Experts of a small language model: 256 SwiGLU neurons an expert.
Below are experts of layer 4 (counted from 0) of a mixture-of-experts language model. Rows are named router (the router's row for the expert) and show model dimensions 128-255. Each number is 500 + 50 x the weight over its row's rms, rounded and kept within 0 to 999. Numbers have three digits each.
After each expert's rows: "mostly gets" lists some tokens that are sent to it at least half of the time. This comes from a sample of Wikipedia text that the model never trained on.

# expert 11
router:469442494455473601544504511509437482522508506461427565456533458459444524521478549406473484508498573581507522443439541479476456528561449507443540588521554523462545549572513522507462552633503610564513517491489516494412454472579506540360519572514497495376441558445448524479435612616507510490481425506534515450419442546570560473473534405399514435524475513463561390471588461522508435491493
mostly gets: " Paul", "ko", "je", " Ali", " Martin", "ja"

# expert 14
router:464514503496489559515527449551520452444493534550509555459453378481562473515533481439479459466478496603541481483403505682506442520459412478584477458496571503470481527488532510527544490612454447451519431497460561486347466480588456521349441508521536562414422506493464426472470497600559437434569559553446451511426444477462525472535492457453563421511438449461612473460518551562540489523471
mostly gets: " =", "}", "_", " season", " km", "board"

# expert 6
router:487518457570484579473524430496481533425506527494385493487455508512476509502563504490466437493485546515589471525368559619503551586517475517533547363599504444505519593486511430482551554512546555522526477499430526490396512516525559484501507483560452525506401523433543569440531548537377547500515512513483456478468468463524508491446555417507525397584514603518523463419559490471508413471469
mostly gets: " a", " the", " The", "The", " his", " an"

# expert 1
router:315501465601445606472498523497479476538490574454414588477464459534452436519592505410457512516526472536479483531560560518488453505574460462502511394508468550440510527445472484515493484474492488533500503571453604522542533557500550495361488509543423444467430508507463479434461547579485413457549480569455491452473431546519480514482612404441595358551480506469613506419582505485575472500463
mostly gets: "\"", "’", " \"", "'", "]", " ev"

# expert 3
router:421464438603443524529530464474484547471541548611429452522395505494550416435476490453496541461500488442551507509441578483389432521521381500609531632538491503453444550506421490466540445501533542507565473553595563500486446546507533454371421491531509446388346523460415528447486512553426428422477552513406493453449524505433559489459604476445555455523491570474543471508555455469593396390456
mostly gets: " but", " and", " while", " However", " or", " director"

# expert 4
router:478485514552451542550521502537466505449485477516462547527434535481478378575504431393434445500454568497441509521473554602446436496554512524552439509501522529547512550529458489549511499554503511602597500550537552536457461532505648406323512488468559550390518488584475487469428543565559456457508471498445493527463554500520504459518540494474583470408475474408444442406448417448624508438479
mostly gets: " became", " up", " made", " used", " served", " won"

# expert 10
router:443474420542479517448522522495482594436532500479425524485453518458513399458576432444540440528448506479428432534479463576498520513567466463557520543422560522414478563474496466546500514675514624466567507513525466501339488544505454482348493514548459426439559566557523459456436507517434480493491468563472477543580484529539482462525566530475566416534488539431457407396442486510573490412472
mostly gets: " p", " co", " res", " cl", " Cha", " Ra"

# expert 8
router:456474424576513489517468504487439564463522512514483564435436480468479475475595489475566518488474474464603557483476563589413493579570447501466522583540560456472514479504444499556438476574478528513522490589459524511405520480567589490397436531508549543386529480489525498461470563537492532527523501545479445578415476487479466557518481436517573405542591494473494441424568531503576445460509
mostly gets: " was", " are", " be", " been", " is", " were"

# expert 12
router:451402507593557555501496401524463595462480493558445574468441418442513490474605493496453492540425498563438483521490515464489448521517439453488592550501535503428460596509476459528526469460555460438567429580451573468545431522588528483456516537479436529454469530477501525431539500540430504459511526558442448460418499508522532419514572399460493482516461522433520386515562449467521461462437
mostly gets: ",", " ", " la", " di", " long", " -"

# expert 13
router:478402441416487521519574458468467471464485509544387557440498508525486434426443488529426419501429464509507495554420518509499470501501484626566487542497481398449502493508512471408491440553441554483542499542448545475403459465542460456332549523532482502529480457560554447429541522435472497496593612582437483424433477489552539481449516448509493500525593542495501431515479465434526509517449
mostly gets: " •", " Label", " ins", " MPC", " Dra", " Coordinates"

# expert 7
router:506408506476493526455559462476499539460511527600472553423477395450481456478555507395514535499539459496553429531535614671437501506574515493490611488579530537446465503564490492549486509562539505476571500587514534535447461473546571505430407543517441489432469509552459463419517492593603425466464398545481481523520462523513486583470594436487508467545489492491503519507518528534584453439500
mostly gets: " game", " House", " service", " City", " music", " power"

# expert 0
router:369444393535486547408492530466476555422497483491386533419473486474562489495522501448465530506558544479497564547542571524454463524538556484529510596555561483469456537472494461571539466556485504476518443509488563457423460463590537478327450484539425521446334453511502458502427456552522488496520492548520442462558503537507531504484553460500529376481481494479540455457495441432548438495531
mostly gets: "ac", " June", "mp", " March", "umb", "amp"

# expert 5
router:492528487556587520538505385451464529487531471520523589443498377480521429511544449557479524525502508532562466540350558504411556559582484519589520626459575496450475554530476553512556474475522578556508433585508524510600458485610506519436477595537447464464412481526495517486360469486407504476480549549471545545428495552512474496525451492475620394451588599495488500466487493535506446507515
mostly gets: " of", " for", " to", " with", " on", " at"

# expert 2
router:459507447537501556476435520528451566479529534586438585472454524513519449492486449480513479516449529549466492520501498593528489535627506456459537594478514515523471526551490502552513485569551520540561506535420555499321544495488497528401456498542410400482465490536473519590408542519529582485495501508478430480439460485485534503484534390501515433467508521453543490456630525497533418428460
mostly gets: "B", " University", " South", " 2012", " 2015", " 2014"

# expert 9
router:453490465588496533441526469537484514473500554561458537417402504483484444535458442439478526444514550520473462447414518589410437534513524579516499488481636507470435478477456557581574509586504471452503419532430566605380432445595554528385500472537395411456432552463434496437527490598452438427533462493571515461429501448537457438533572469441504431532514508455530470458406458433560537452542
mostly gets: " her", " its", " his", " Har", " there", " Her"

# expert 15
router:484506470644485535493464500508495569465569541517414495456449408486383483535560485511485494516458569499547556544485550575426449477457454501483528552546561422420503523508418448517463461541542540467464429457483547447464560529547528513412448560473497486437504627563473467472462528543532424391546500561491490430561498598470517408521478427454498459515502545538544468469463421499529479527451
mostly gets: " it", " also", " which", " not", " they", " can"